python train.py --num_hidden_layers=12 --hidden_size=128 --n_experts=16 --experts_per_token=1 --d_expert=288 --d_shared_expert=0 --hidden_act="squared_reglu" --moe_layers=[0, 1, 2, 3, 4, 5, 6, 7, 8, 9, 10, 11] --router_score="softmax" --normalize_top_k=false --routed_scale=1.0 --balance_loss=0.00105 --balance_bias=true --init_std_router=0.0224 --lr_router=0.000621 --num_attention_heads=4 --num_key_value_heads=2 --head_dim=32 --vocab_size=2048 --norm="rmsnorm" --norm_place="pre" --norm_eps=1e-05 --positions="rope" --rope_theta=500000.0 --rope_fraction=0.25 --qk_norm=true --attn_scale=0.177 --tie_word_embeddings=false --parallel_block=false --extras=["capped logits"] --init="normal" --init_std_qkv=0.045 --init_std_o=0.0 --init_std_up=0.045 --init_std_down=0.0 --optimizer="adamw" --learning_rate=0.0059 --beta1=0.9 --beta2=0.99 --weight_decay=0.041 --lr_head=0.0128 --warmup_steps=232 --schedule="cos" --final_lr_fraction=0.1 --batch_tokens=[65536, 131072, 196608] --max_seq_len=512 --doc_mask=true --train_tokens=556900000 --max_steps=4290 --dataset="wikipedia_en"
Below are experts of layer 4 (counted from 0) of a mixture-of-experts language model. Rows are named router (the router's row for the expert), gate (a neuron's input weights, with its number), up (a neuron's input weights, with its number), down (a neuron's output weights, with its number) and show model dimensions 0-127. Each number is 500 + 40 x the weight over its row's rms, rounded and kept within 0 to 999. Numbers have three digits each.
Before each expert's rows: a language model's description of what the expert responds to. This comes from a sample of Wikipedia text that the model never trained on.

# expert 2
Word pieces in Latin species names and taxonomy lists (leptopus, thalloidea), plus commas, line breaks and hyphens in lists and tables.
router:459530490420575474588443498509459504514477553514477513509495485474478489484505485459526477506506514454447544557542554490549521527493504551522502525476470531492453481534558553512574504430486511556513497470458497488422492485486485489481529531589445434484533510468373557505464465516457466539456412546433492535488482454477525516568592423474467441477511547547512501518442487462537437493499
gate1:508501548592523453418446517515526462546495401536460548441515505461480516454538462519467475537474562538576442465558504504480525510540514474519426507516503536517529437546501519454487502473511540512520524508513468511420564453543486580495485514449523445581482509517478513557470447510457405560503496561501574479505515497544482505562503504464529421447388471526497515511474530496503465481493
up1:539500521599539474433466521542500488544495432543470547456526489468516532464531461529486463530471549520591478492554501494512550527524521485524420509503526504503562431522504527468497534501468526543519516498532481543449591443518469550472462548447507462539499527490464528563476467532452446601512511583503585482543552460540497504554492517434530449446407457556499522525484528467517436493466
down1:528459509458471434476495460518459495521508432486485540457545502555566455532558500471536449458500460480531508549518459543552512468425433519451543475482417477494454499529479410436465490551512498546480504478611530545495517481479418445469487509556544472489439459493504566390498459467482505560442529472534548517521478516523473481545529557477506436533459486521566493557468449462493484519490
gate2:491481516433588516505591481456501468475525539495441553510447519504406417521553422543520451514501521467490479499469534510479531517516521474549463549547497573556472566520530473555456477445564516508494498492518483443460478494455492579444496475528535438494518441497472575554574498482462435536480538474486472547508458478411492480473522506569482484493464498463508514513399503490547533472449
up2:490488516452563498519573484498518473467495538515459545535458536481379412513563415502491430497535549463484492504481529494499520492513522494536455563549488587545485545526550491537457483423571512532489526471545505417474515506482488580455513502541549453501533426461472561563580486489455436518484530475472461560505490497410518482499506500558498492493498488464496503489424503485539542447450
down2:524441494547500451482556445508412468556499511529459477559470525419504466504520478486479474514479507481474472480500531434469452549495523541534451551543564474543504523537477431510487506512517499468532496496486395478424505490463468526535599414514578531534516496511502528491554477549442463490437535500489444532473543473544492541506549541548490496526435505463426552516463518584537434493417
gate3:508436428450488466479517530473504492579448432474446501507550442448556512468489521517425431496476508528470450409514518523457511507437465438521490495487429567510458475438494448551531572439527556546486489487460530533557524519432573487506492556520507476511527451543515551514460501590499521505482515525584459500476520468513507460519510526418496485538527495403503492454496441494553545499511
up3:498415436470515473498528534471503506540429450467444521529551421449551485472484529528412433491475474557507473432551531523464510511472487426507491499484448568482467477442543431547556574430528556545491494476458530533561525507422558476536467546532503447529522461529496549493442516535508528480487513502594480502473528480471507459511546511439499456533538491417488475465495446503556539485479
down3:525406538542481477544542539556522412545501469503527561514501424477559519519552483523422508549547385537501510507563503484509449620441480484551507470494496476496593452514497542476497456559525506490523557551447446530448532505492487547540468504487488523545483475509523464508477542471553494486493485500548564573556581481554479525489458494464529488527537521514446460467479526531482509491447
gate4:480538471423548473502449511495519533459466516468461533546571528484504476478470478464513535520497556493482577458522431494498493409500566455479484515604541508499485467553576478532509491487482538467484507494442512469466563441497583518495522552498483426514513549520455554591460521472566573458513460485449458504497535450527527416517590440535505441493521494561481551465436519505515495500488
up4:484537464401548491518466520498520524472467555485477476542539473459528481491486497454569527487517549486489557536473512510475507438479558549473469533619503515528474445505528478534476524440460526454506521517489505525481551439523497461500525556532499431546473553473495585548468513477543551510524469468494398542470497420522578461475622459532508482518548498564479553443448539522531460491540
down4:480516529505418531524514488527528572498466613431554511485539471513537486532489528522501533474509473552455571494481484508441557524484476483547482526500473461507511531483546536490398531485477461522477541518519488533591565524457497457497480600443489478442474469536519505470463548486504475482539461562519494451467577515495487554490455519475503538542529475528436480549533582540618543429514

# expert 11
Final pieces of names and words before commas or colons, such as Syn-ony-ms, Lyn-ne, Gen-re, alliance, plus sentence-final periods.
router:537492447488497508473508424555587459511517510515494502524530451472494532503440510488449527531558526546562521534468487439451499517483521511423418529449523552465510521500496502511496445514443459472554517482500422456481566522506491549521581468480488529552476547546449567543429499497450494560534443465572516538480535522514544534423511602466497469429502464489463514467482541577536508436466
gate1:515514570564455496543536441492514527499521507570389493499476483455462472510451552521524499547446493444536429509579477529511489470549566434497421500572535489467462519517441504544509470463549504498500443468536499547525555564496518517500556439508538525525476472437514503568481491507577518526360531457549546430437518483527503453463513465462485502513509498460489507474498524536468552489515
up1:431514495486499513534412495499427542494508462569504491498470522491493486494502500524405539493452443522549448527498410538576518517467523500508439564486514489511562536476543574503503504497512506502503521574513446509493448506514464519416492431472546506494489480427543528514487483492630473508545523549546571515527508534516492473505620465513477513522514503590540480513503479436510449573458
down1:468435489492440437538525529563485533516498527489497498532521480478597495469429507455521515596526550440450485523482540428492596474517502521521424551529507472527515448544519435533482483585442526499460466425469487515494531527482515512489573402551458490511547563523506503476562524461463501520524536522512502438493556472459441523495513551560515513487469469479405467532498502447461458473530
gate2:511455469445459430536503511493571481451472537512523466538451573480500494466453479556472508513549492535512518518432541555531495487477521488453489502516531522456510493507475473509534445567519566494423561439470581433507471476541489490576548444506455484533539414543539480506559505483540431575520494569529448525487422513498426418467444492471462564503447455491531470495511471450542509508541
up2:470542545573529552448522474491452524538551450505472525460536419544508487528550530454517486474461479477533477520561477448469476487518467526557514474472462474557500512469491531503470549435460426515579421554530430542496503526435498527453461567535516495486467575478480512467451500506490562433475548463490575485492571476508559600555540488563535420527536519500451523497507516536453502469521
down2:446513434503502472460473519481495508483531419467485435474452493511474507507480503505481537542491541479559496525494557469541435512435508435517532491466493441567462463456504431568518550502542490500564534496537505491546565527475431428506433436486478463466521542444560464523435554527462483521436483475568451467559560506490557508478457468546444527513502499502491472468561556589409471464518
gate3:568463530421489561503501531465503416551450501442465488502491458439480491488490505507493512560489487392563430483470476516402538539552469537489460476484516510493509509478547518502500559448465470497526484508568452467470508507536487517524496509488492634477462469499488563525551438586521462514453546547453499507476530427500477493519492490512487560511526445492550594483499486562455572547495
up3:449526491588491449481507415517479557467539477526536504494540520541504521521497506508490513459468546518486560539524510509540495436466536472539495519510470494543507415523457506519514419538498503554464486469471522530472505494473571489501480520554474347455513514550540435510448532463486478516619489435550467546531452545484518539516457483458517456509482607510466426527478490411518474476496
down3:466483467501529499477554448563499467471402520471548547599502462510551500488447499510490548544528543530578426530489471453426532515491502488511435520520499397499476487495519491573456491459485539537458510509524452484443532507511529487578471508543512578469527456471458541550542479546504485550472459431455493467483461516476546490519516529526479522424560498452561583483489531451417539530478
gate4:446473494569511519472611512510471468536547519534420544476430522490485454476457531540476471541439534548505470451479469531510413501517501498458449513506497443509445478525493399522464551421497510466519480538507418490492572501502426493529494500440486501536514504545473516529501476561520455476540520454467489551397460477483486409497559507495479510498529416488475554491503450467514465540581
up4:486451554502487527447497534539472524476548496465427506473498495479467475498478482572474461544503477434493469538506454498419479503438536497485466543499498480517524513516553507496489528445463520489490430537519506517551470467519509472429565479435427515537500519493570616440458488498589467514513462503503469486492485552436517496496565519638489497484474519464512534552609527449488497462406
down4:490570448543581473473460437507491462569543472514467546477479499480540467458547468529499508491499507542498483585494469476553482550416469502522510483476625512493466485529542447498465437483502506448467500514499499445534514583511417569501520523421495372513487504486503473532476555506487476514552531447492470533482512513489541510437472422560424507519559452515468494520457549560514498479493

# expert 10
Word-start prefix pieces of Latinate words, such as ent, ext, rem, ret, dist, cont, app, plus é in Québec.
router:533505477413477463459524462457547455519549449565506551488457506544571511539466520552531549406468482523511511446397550486502557503438431453477489484508512441467500528481480493484533532534494520482460477410477557518498484476484578548516510523511547521439568528485504501477464430488424540455437523479459421487535565502508469514490467493574497493539491489540481454506477455488563570462456
gate1:548470450454509531518510458463463489606529488412499430496561468462537545432529497479499499476483461500531503463485473523491495466497518478468441449472528608564533571469461529535486503463560448490443474504466458541553441550496539473507496462578512503480582448481465458482520508498501501565520486469553536511541496473451391546505493487512504450545460486449539417525569488548461500536471
up1:486462540435500561480488480518443521485403526429453513500521488413547563524524521536568523524475398492518505476557513548455495502512484531516469524510511490505543514518470531532511477427420525510488556529472463550465461563493518484560482493542532532465449440534606489557576505519551434483456494485497515521532530532479444546516503526496464465579472578541580506482556475531532530548487
down1:554451473475590530549509424480518471558493519505470511504530496496431553541516488589524488476599500504476482492525491491538424567580509492502503515482460469428571561475516450446416486407512535496577421565485487515533470552477558469454525541514535450532450552470457475502451452444473448466543471499475549523485481524489511503514497491478517535455488491453492500520576521510437470512473
gate2:507487521533518400481520455484520487494594540530475425518497492485483550532470539473567481530499524556413488456513555519478560472431474523461520564469517575505499431464479480532510425538507546523474498493459556453492529437454502528464426566527485526523547500505490504591562409488474528504488442469519471463473465497492474474451481489577483566552514443535454465479441539492561485454519
up2:525478516523527428427535457532498543512480471541542513553508456507418534493473544446475534471436495532468513500502513551445544529448539552387533539511502556531415482553517432490548383486497520517484514515441520420499499559518467496518484575551518505508503521507473582526456450528517553473500511505487471495426428489544436491484465541529462553524531442556502498465493569491470492509461
down2:535555543540472494466544446473604468500501478540540542546452484519551465590505468436411556496472461521528453494537509505500480503571549540505460467532500472527501550569446501455495399493461534456501489542587509517545451607565497455464523457497503472481478427547500486508517503578538474474516488554494504540525458518571471475496492481457486582482510467457490502489488542533516449552521
gate3:541505437460522559506561513473454500504494527475509523480574528553489520539513533476546519431512511489447530488539547498493522470507475455509474452480390435511433456518444445565446519539533512588486549469531533528484469478503509472517488452577490502554497449482514491621565499578419530521459491485572513443556481464487526501518519491512481517569435497555507542462568482527475516570513
up3:471513472515510578508557445495471499498469528507522539468545508528480558568514544489589515476531542520446501501537567472483505486520483461480438471470425468486473464494505445576487516579509477603546553466553485501481432473449526463512514476550479507556479436471487480610594449584445499505536528508581501446600466517525517487530513485530476501520461533546550529500520491518485550511494
down3:480524547443499533447434538523477486456519468463497576513489489470466537441492498501521493551502541544538527551526530402492551451451520499493469493474471428547491545463585536470559529445576520517501469478566511556439422484502429494446526494568488454502548536539515549520419524426560509473515532468523526554524506520464473511526504543469530508486486520575574473524496503476472565440421
gate4:554478540434517537535451487441471502509511471484463548434481512457518512555446571476477534534549489513481467503486569521372553484517463481535466563571580497511492459506444474488551497489555521514505452461440507536566546510509502553542431465567537503434475479552541506502551525534503512528452507488465477400506556446501492468509488510518490566439480508537497554544528544572472495554550
up4:455526449554473505435536515530529517468508528511546430559547458546505478468545461502563481439485570512495561511526473471590472495486565543454497404430444505509489545502524554508431486529495460485472535515551500476455444472519443452464556499451530539590506523447464537472445512435470512479527464493580536578489438554502516520488515478471479430550497485473501451455455468486496490465437
down4:483482546494503492470556567556489470588549470550504484493495494508478582524506511589444465480521476525520541550533500490554471535472569512489568501439461491519484515522502450507443506513563532507477571461564456514461432528526548513499476525440520487511533485466456468509502461512515471556451553504555591515583547524471524528457493520569548551477431411485465539580465447521464489567519

# expert 13
Pipe separators closing table cells in track and results lists, and pieces following Ch or ch, such as ch-ak-a, ch-ok-e.
router:507499568497506477521533521559456509530574548367487532532588508483569478509508463481472518549514502451468548501398422470489527516473473504453458526482526480582462472521524532468454492493474527526437508511532573474505501538584513443497536466566512531475505508427473482554440493469489493470508551480417505504502468505505482516403496527506471475549526477512506437497518426430461487577488
gate5:468447508527491480464509572498487501540501502487511475500507497523492457528518536514519485520451559543544501420448472516504433502461516526480533480510486467512480518540532512522444512496538495514445434524564492498539562500396573540603501517543436434533490425551527533513468520538490489566515481486482515549559518553459550456556508535510476459518453547455377543437509497526434566488594
up5:517539498464516546522509426482496473439493457514494515513493478487509535464492458464473516458563435461443497572534528511512540506508502465541487527505518505490526512470452495502559511502485497470542547486442467511476464490594448490398468470417561569468539534466470485484551445463510510460484519549507456476404495451526429520440482470518533562500572442548601453533499476491576433456421
down5:436505523478466571493445527433435495496490460490518479491521540558524475442433519498526471576472479484577582478495496480549486553404525453485523505562507515423462443414566508510531439524549526548487476550506533468390443483529502504473485518441435487486477514475558509477440513543488553413510496481451522461528467507434490492452499474496501487527522519566551433538512522496516459532515
gate6:504590494516464542462438555534498514477505508493560505492536502496544504491536568546508511593454530464513470497438538511487528455541497553490455454488420562490525601489510484493425549463498501492494530462487522537482461407511519472476439422474579433457542478474523522492441478464522507501540489426530492484523549464481457441497542497548468477545468497477604513499488582475585546507474
up6:482432457497535458541511478522528462504556441477435434531416517534457506524466429485510496451540484500459498511506458489545473554474501455499572556518536485495504446506490510512594482530496557518511469546515509434517534591485439537515547553559470534498450499508523487523540552539441505503477533561491486542456488491526575568477485507472564536482570519570435462495503433527401429529531
down6:417510481577515505510518516462483473414509584508512465443405567515490453513532531528542441515515465429494487469486562487444512501478514482563499501540453496607476555550511455600535564490518439462513464496531555430506495522493529503541472478533508491481493463493516496442434489491506528522501432479470437541491518594473464490480434487571494529467500506586459542519496501499551537484546
gate7:528453529434551525471544547480452499451524534500507501462507451558493414522462549466512538432502554510476467546425508544470483486469526502517447429479487425401508557474562519508528498517563432482509482533521546561471481490512488417522519526512521469522551496523542572483510445536500445467548523451516522513507534483507545531438606438541451532457503511535445518425573496469485487487553
up7:507446511477523572464520560474451534500482525481479505475487459564511420533441537501517531413531546521494447556421489538453518514456495541531442467456465454435474528474487496510478510499571412503497464529520526584479474483561478388495520515539505465528526476522542604454495473524497464516527512462534483528513559470550558511412569491552447529531499510541458515472543490462470473469569
down7:484547505533439456397474499544502478517491559523529472465538519476473569570455501444500498519454490449496453495529450496507543522428490489481472535473499495366540482497434484454517444453477515451497546511434542466547490530452497474506416480543470529558541456545544554460507453513485486453495517491477489535454551523520516535513560491446574514580525518517469464509454533493600570479542
gate8:492496563504459494532508539448539469530531488445495534504563573466469538479482520472497491545594528523581496489538448504447552426510539464456469491498428507489537541562466473507481473496484527539458503460480506440562602485528579490564524477515575512492444483473543450507495518513510554527519502520417479584571483456485562520455465466578473543522487521454481474417499440469465509479545
up8:513484495533466442535490504516547513509493478504430494490552551486470486493500562510493498548434519506456504576511521441467488450516545500497499562490508458534502537403459549523503451456448531404404464504518501530554498480458490557522477441496469489538506512425539475426545540453517463499429491509529506498610550529509496510543527483498464485450553557425556520425506558536475603527509
down8:477447490554489546545524470478500512427496527446482471565491482495455440530523498505523451475512529428471529563476489504492463511481467462490463478485554528500557462435557520601473473453566527558457502497510559464518441582486477553466581434472537450482440491540528476516502442438459510488510500525531571486522562477571516518505486551515440392539496502532514484406467433473505533485507

# expert 8
Prepositions and linking words after a verb or comma, such as in, by, with, from, during, notably as in coming on as substitute.
router:540580480539467530561519542502478471461467585489537496485466460477518432570590571496516480520470539475464492506485461526486575512541439558482522490491478438497452547477491495462532446447463496515424528545460548544489453477496486493432414497518465448519532501532542483493450568494510426468538508548482577496525545602447459507520475477541520506552507480513470498504531525402452472480450
gate5:510492462513553532518532530495499489480476515430464532516543527577472489520556553561503488461488471487448472477503459576586573527513484537472479452524487497527460463526492486497515593524462538556469518531523550534527506496486587524523508539437483457392434498566560529502498539582497524474520472454498504531478526396493475565521536504547508488459466481489490557424448451475477486467605
up5:489439482515465454536411431554481485509461458436535492455511468467465553491505484461545468509503551513498486469504560538432464495510550489499510527485543576484487535515479519480565454518563462482466448468500488431542549468499508508539529515530369510574499487444460477519513412504483510471512524477504496515531446556482443461437509460490517512501487446464539397584551477549487441566449
down5:519520492494477426523577479466474576488498460483509551507523558516425467494499555395523514484534455485447503492451516472570548559475463508476438496524467504484466480589500473548516541491522524492536545491490502545531504524510486494498505490558548472523526478514545610444486538504460526387539470504438484527597464495531517517520538540521451591498524583425488517555478475556482532480537
gate6:415543517516456541506534500500396502585438529491418481463549505462432442532538588462468496545509532489475501531493423509475441492522483441458516485442477477526462496524497519468479481504518611501494513525494459567494500448490457505498503494510537442479503524509567494553521544592495474509553423524511550580466550568473510572488467525481453451474488473443489545471533531493478538536457
up6:467564519508504582505528556450522485555501546582543482463518504468459495537501536458475457487535468485450496578424489492416431469523491456447441506488484408486490492529491473490473458541499529514468490576473412520536496474576531503506554469535511476485526494550539537532505528559503421536569465439532428552504504521495470540474442460508455482425460559452470492531479480467531457573483
down6:529443558490488506478515570498506537606453621493492505519509516467500530479495500456433491543442514448476500509467470481456515433502512474481484547523472521497441576531470494483481482473488543450489533487468489554583496507531471473492508510492583509570565552500524488480573479462472516459503527491559478499579504461601534491507464574458498547547467492489416543461493501589502567435537
gate7:438472437429505482463513507449502570556521506494443439467565503511525468407456488486507482510515547456523484409480517512561501419504500500444491556487549534511511487505479488543521507519519618543525550428528451593532535437466484481552513482517490515443498429469518501489518514534484528475447454606503457486483476503480500477476506467531437571459496513504491422465516424516475450515551
up7:449525418476476469454530503456492500547496520502426419449556498496569442460496461462527480551482569461495459390487486486565510447551487474408517576475558528472500464476457516512507507499523614531496546437530485583542507438440504517530487504540532535444501449470543476501508555491511541441505483593488474474493492538491534497482463473540472560456525507472483457478500439478453485493499
down7:489460468480516549494443522497457436408551443582521447505504476415475455491491521511497500518477507505560427521519488442501506479527515459468492496498476469435486452461587541525421459535450505513472486408489504461448474524530491503513534471511480505440497498436484498410484555473544565544534530529457497467469492477559501562510500475599447457550498509499423564520572490578497504457520
gate8:465518491433586447431443549514522487502504460554481445595429421501539494558477491431498424551524505489507491474502512545493504459496517532464508516463545456471477427489492552502490558479537479489474389491475504530438441476502509557548527539475529478490537521596423482524536458533510457518549480548552520425486479577505497516588499510533476557497484501464546556464498471496486520467486
up8:483516532476571451445581551537473492469520501458470464523500505535460507521488479475483494527568532507556532490458524426579473487476522519464542546493537498472431530571551451517514539504527525443490475472464459455383534512498451482428490518463541478597546583552456496492479396492476420494535482510505530496481509572509549533497571507593466441454514479497470526497501456509474484472519
down8:481431529503455529461509627475485444514523550559472442527495462523586555536427486512527456540478477589529525470452454524553473534571457566531461469461472453496443494491478530459515504506458522512500453519513475575533520520481478490486518475454508525468495502487517430498532512565490494521505519481496535511526505436586510471607488550500599478548453493437452536510474478478458514461568

# expert 7
Verb and adverb endings and function words in running prose, such as consum-ing, abrupt-ly, guess-ed, used, of, than, However.
router:505516520564513518454457547550512484503446534541422496489461500463439460538439435503545439459566509533430490453485421508510469496559496486431528505591476539484569494463479464489535532442486559497512513537523515514543534459514461451515526509544578519464477457553437536501559570498455536464556529526476513482495475435474507503430475506523533565515473447407498453508443482479443429485523
gate58:534451625509479563488533418452517479495503589466507467481486555503483432582477551518535489522538531572547482448516537522519448498533462460511455502458509466541489558495543477483509537492508526524498467546497477414521557467521556488478507480488492607522433491508445530468492545520409527486569515440467443527446557488490493458476508483466482486488516517451451555523542468557465424475513
up58:510433554486538566525498537540501451551498463485523477482504552512535428519570543513559506480531488442470503505461471470501477557483458602477526505470460492455552554543485508492447459577481502402514571453477526493502512478486654493544520473494476531465533489522581495528499553495461517522516527499443549541556505502471472505563494592510485454497588499515484529491493533512462463428521
down58:507550521551466481516487505399461487502485447543499543471501522586484427570453479480522516489421496551513464520476475514477503430520433445536509491528522500512529557530462489525542508565511501524487436519505471583516417566498526515499468519476461498463495456457430558485437547507453507446577583452525557507498515489445502448468507508495475541489527426599556516480518569441533497464511
gate59:531478503456482513400541512533517455469588422488543517496514503472534476421508537460485465484552547468570509581510515540484581522430448561520472555555556510482535559461512469566502434515559528452512470492526499491513441496471581547500459510539486437514541551526483472562509457570441502536522536499460529448549436509479516524511576495541510484497461461505536474492443441466474472487463
up59:476506508504498498618459457479500553513453620548466499535486478507447524568506463516528500497444491522457507457469477464499481478545530444465567468445433505503428457527479526432515552457387485549483497547469524535531528508532428484513536518467454519476463458505490588433558546474496509429472469524481500560471570496499467515509395518464505533474552548493520508470515520498488506483560
down59:430486559514506515580470473572572532551484538499448484474496516518523523555524528567508500441494478517465498452473524534497509484600524560528459423432476478469539481498475507489547487550428469485508515533446500586494497457500545501515567461529479563416431447516530551469503559440514450537606464498516535501423456485525523472458535523485535571493514497495498521517518482566550516554476
gate60:499549505518484563505514507452458452486470488471455433483484510551567386493547497530540486489456516556487451444485487486484531450463510553461560511525489568493490507536499483508539546488558586574502456519479448416530574566526467536518476564561470495522474444526505528488532536434538522530447424481564472509525477515482434399498483483434463505431516489496530526540469487451484441465512
up60:545481477494524458509532526507449516489519486437530450544490523505494525532490599521502524488493488406432469525423550507484559579533540517531506525474473464525458497509482508489466452483453454501429417454496544548465427434486486455497522470475478505421598454489587455462467434526468474487528538439461519478498529547495543555577503503579469450517556560555506517477509493512459494524554
down60:551439533517468450511493513519530504435566539545510488481440516618459490517529515568565471501479501477567499519483549509516483445571513527517546495523484589504465557521585517509570461583535516487534411478514458437520512561553514517466523484535528464445525486522548491419505535491497518477567439517512504530502436502463503508457560422544510474512456554531448507444510458457487524450512
gate61:500507540515536453524502498477470441521582442520471499430567450639480516513545458474592533488448440429445459454442544498464410526473518472468542485470483554500557521516457460532481498490561554468512407484495458507498498471540500505476506470499522506508566483452544503549517515546469466476533467491486511405480436537495488487539496463414478506443502489509516497522485506526472471591534
up61:492535490526467539492499505540519555485461554461571521579460498427509493514431539514391499509529555593528496517534493480548604488553446476532475508567519468469472507501519492470515512479465496566512547519512549515525472481477498567503472542508539448513420516485402499471539480434514531508498500494538506523523580445481566520483448543540542480567476559528474481495490518478520501376450
down61:476569537438451489513583508498591541495464494513496514479492558479586483487464423490501465497443528557457532517558498459519478487486496514614492539464483480500511492512523498562533483438523552571400482439513493540539539450430497485560533474487498551559519462488527488467491546477510504512562555513496520523449491548481472523513550502522433473476482424502503527498513550622579517469501

# expert 3
First token of a new line, heading, list item or sentence: paragraph breaks, table pipes, ==, The, He, capital first pieces.
router:502524469562554533591510555511442516484518528436531406457501493524466498603460451514482489466532436464444560507484524558553557496492549555457562555589480467511440513529567450486569502506506432520470465516491495448459487464467451444469535486559444485477485523506514542480481522477526487543532514467504510496501416543515517494489510487509508456477505530534546484527447496470430385541484
gate1:508466460429538477460474544524449417498461522432441485494457474512483540514511451533485520478464497498497450529529453562436496550415481553516501431423504490586491526512478485516460474421482546539427506537408539507491540479474519554534479487468487549521514516585441488459526471390409488546496500483513447476461491472517503472554533424459481538513537508457529549503476492429491486508506
up1:515538550550442546521529453479546529504570500513544477482559536509532457492532523452542465528499499521504542453503586483554482463563534442472464565562461541458487472500532585482532475546515497423536474489565496497537486530543501437516468563580504454481513432391591487536468538553571486470439494527473504538565518490465470516439469542538524480466482510555472506488487524574467486481492
down1:569551513571478506521490495435565475473445555474488466521535445457461571511567498490580491536506481555516520427511518525492486548542479469453499449443510502461472509430552475459497532441493484546451537495440489453511469506513572423540505593501490534536430517544527471475523522552445431537571473479475547487586525489487487494458513455496402495558496492484459478499466519498454422517509
gate2:511422623540499528545484550539482533535481524423564508453496508537455425568467490526464487412516517485497493416429538440447514547544534549427443467509432524480479502449496505483509532503542468438491533480531479512568487424517575449498550500480470497525547486528461483435517466474508540494475564476524511509522429496451489531504471496537495495479493525503469578501524456582487466453532
up2:491601361487475468443501475467492460455531476570451514506458515458542573457514503450522506573469476504511513568540464556527483471467464459571555545488586461487537516539502499506482472511459529576525470509481501500414521562480411548478467476512538513503509517477556511539457527523501467513515459478491492500494559516548521465505515500459508515521521492502555417484461531402498543563431
down2:445442539510497567508438493503429471436472440499578476504484516511460575519474500421543485489526462499460463465487467504517486508543514532554430439517516445461485456433499473564458496497499409480454486529435494487581496454572541554527501520498486543512509497479443498471543503512477568517515456484482574502494411463440474473526417488547484502574508465436453525530458456439491442492479
gate3:508485549536554480448595564492508477486513448460537513568503479527431472560454468466492516496552429532475439552495503591528525529503517573497559529499524445562476516558499480520547489554542490504506487543382517486515451456469498538542450459537450476498495491591531503475451551513546475475530515526543509404472445493488493491438509497511535470457555492467484449413527499512466438538496
up3:524451480555496481520565517524440524476512498449494556528577544494509541491481512579519495477487535553455468544559411536482468491490497524527499474527447496548471491510462491512438472540491461533417553433478577558539540472478521565536507466427486495515433485616524512579496530498518451442489575542492479501469472523531605434496538437491503531478494489511468481420518500471450476515528
down3:476432479499492494464447548475431498504562429461587538461453469496473600460446554503508567527476508561452471554480510494485519494477493545466517524444474532496465543542535569381477488487509512484524557458468514543540547495498452563539492488468440502460484483472487545409467557532459521528468522558467534489527528462501506477458459461476550468505520534589545464482454467479542426483459
gate4:481458520547517503527516571552494523474487468492506488476580509545554509435520485530365502471512516572462498464432515431480495502520485472506538589482480562484547556518499485502444539504482539460442495516496512555474518495486551541526464512525412495544514461474580472512521508482409474563448543475432484456501428482496513548431465474501511485484452554482569572487515488472534450430555
up4:491439540485534500544527547503507535472468503505466485480556540506504498449531485433466517467455572556468563542463474450475484497518462466538488531487473570562563520461439533521439482517477535452446491489535541492513509543493571508521384566498419479533536477451541470484480466465379558467504531459462500496503480411481512547475486468503471500468458554470560571449511487478570511428477
down4:510497461483519448541543515492512498481485498544477566533519520488558460542533552498531564510482445467480507497573463536481472465495437473486459472411456557426529452560526443512417499525483502542531520484538401516516583497577479521525511517495570521562567510468501450566440440530527558473547540568524446502526498544586480500518481524534455550516483458532520441520553534564494493478536